Weights of a small mixture-of-experts language model, trained from scratch on English Wikipedia.
Size: width 128, vocabulary 7588, 6.92M parameters.
Experts: 8 experts in each of 12 layers, 96 SwiGLU neurons an expert, 2 picks a token, a shared expert of 128 neurons.
Training: a variant of SOAP for the experts, 728M tokens, 5353 steps.
Below are experts of layer 6 (counted from 0) of a mixture-of-experts language model. Rows are named router (the router's row for the expert) and show model dimensions 64-127. Each number is 128 + 24 x the weight over its row's rms, rounded and kept within 0 to 255. Numbers have three digits each.
After each expert's rows: "mostly gets" lists some tokens that are sent to it at least half of the time. This comes from a sample of Wikipedia text that the model never trained on.

# expert 1
router:141135117112135111113110127171167098111113152131149143090120108150149114111107084119173113127137164090080101131097107151135128138122150140141121136116121163115134135119106074109145123126091113
mostly gets: "\n", " |\n", ".\n\n", "\n\n", "==", ")\n"

# expert 7
router:152132131169146113131104136125146144118128136155126158155136169136146110142149117056155120128161133112096097124070133115142119125092094105124173091129122163174099148119099157156161130119133098
mostly gets: "2", "3", "8", "5", "1", "0"

# expert 6
router:138122168155148116127116131096164121055115145160131127103142162087118107121101136156149113093180114114119132116107126116099079118126148177102160119139085136105132113122112131155102158125066114
mostly gets: " is", " with", " on", " was", " to", " for"

# expert 2
router:094190151088128053128145108137117120139137148150105116143115136078108128146094124114149089157124155135113153094147096125081119109106114122101118106135117170154158112125113141135099130120142113
mostly gets: " ", " K", " W", " c", " T", " H"

# expert 5
router:116129127144150128108133153142114102133154110082167114185160140115120117108139138133138134131164115143111099126175126114090115146120164128139153116163110145156144151159098159144125132098100106
mostly gets: " the", " a", " The", "The", " his", " an"

# expert 0
router:125202142127082091087149135132129100145107144125118130137141165138126164125119100143130080135150064088117123116143108150133101111081163163166149114104123121159173097118119128154094151125142105
mostly gets: " S", " W", " H", " K", " J", " T"

# expert 3
router:151147107133178128138121170142145102099128152146114122155141141137093128136105095113157155145083092113129131109116111144112120119093159162175148124146098137101113107102120118152159141099110115
mostly gets: " York", " |", "|", "ah", "ana", "ara"

# expert 4
router:147177140140119128116152113171149124110144122144104117088137137107121155120126143115140122111143131113134154172161128096143158125136123132082152099112126162120157126102126162173153107126136160
mostly gets: "act", " sign", "ect", " character", " organ", "pt"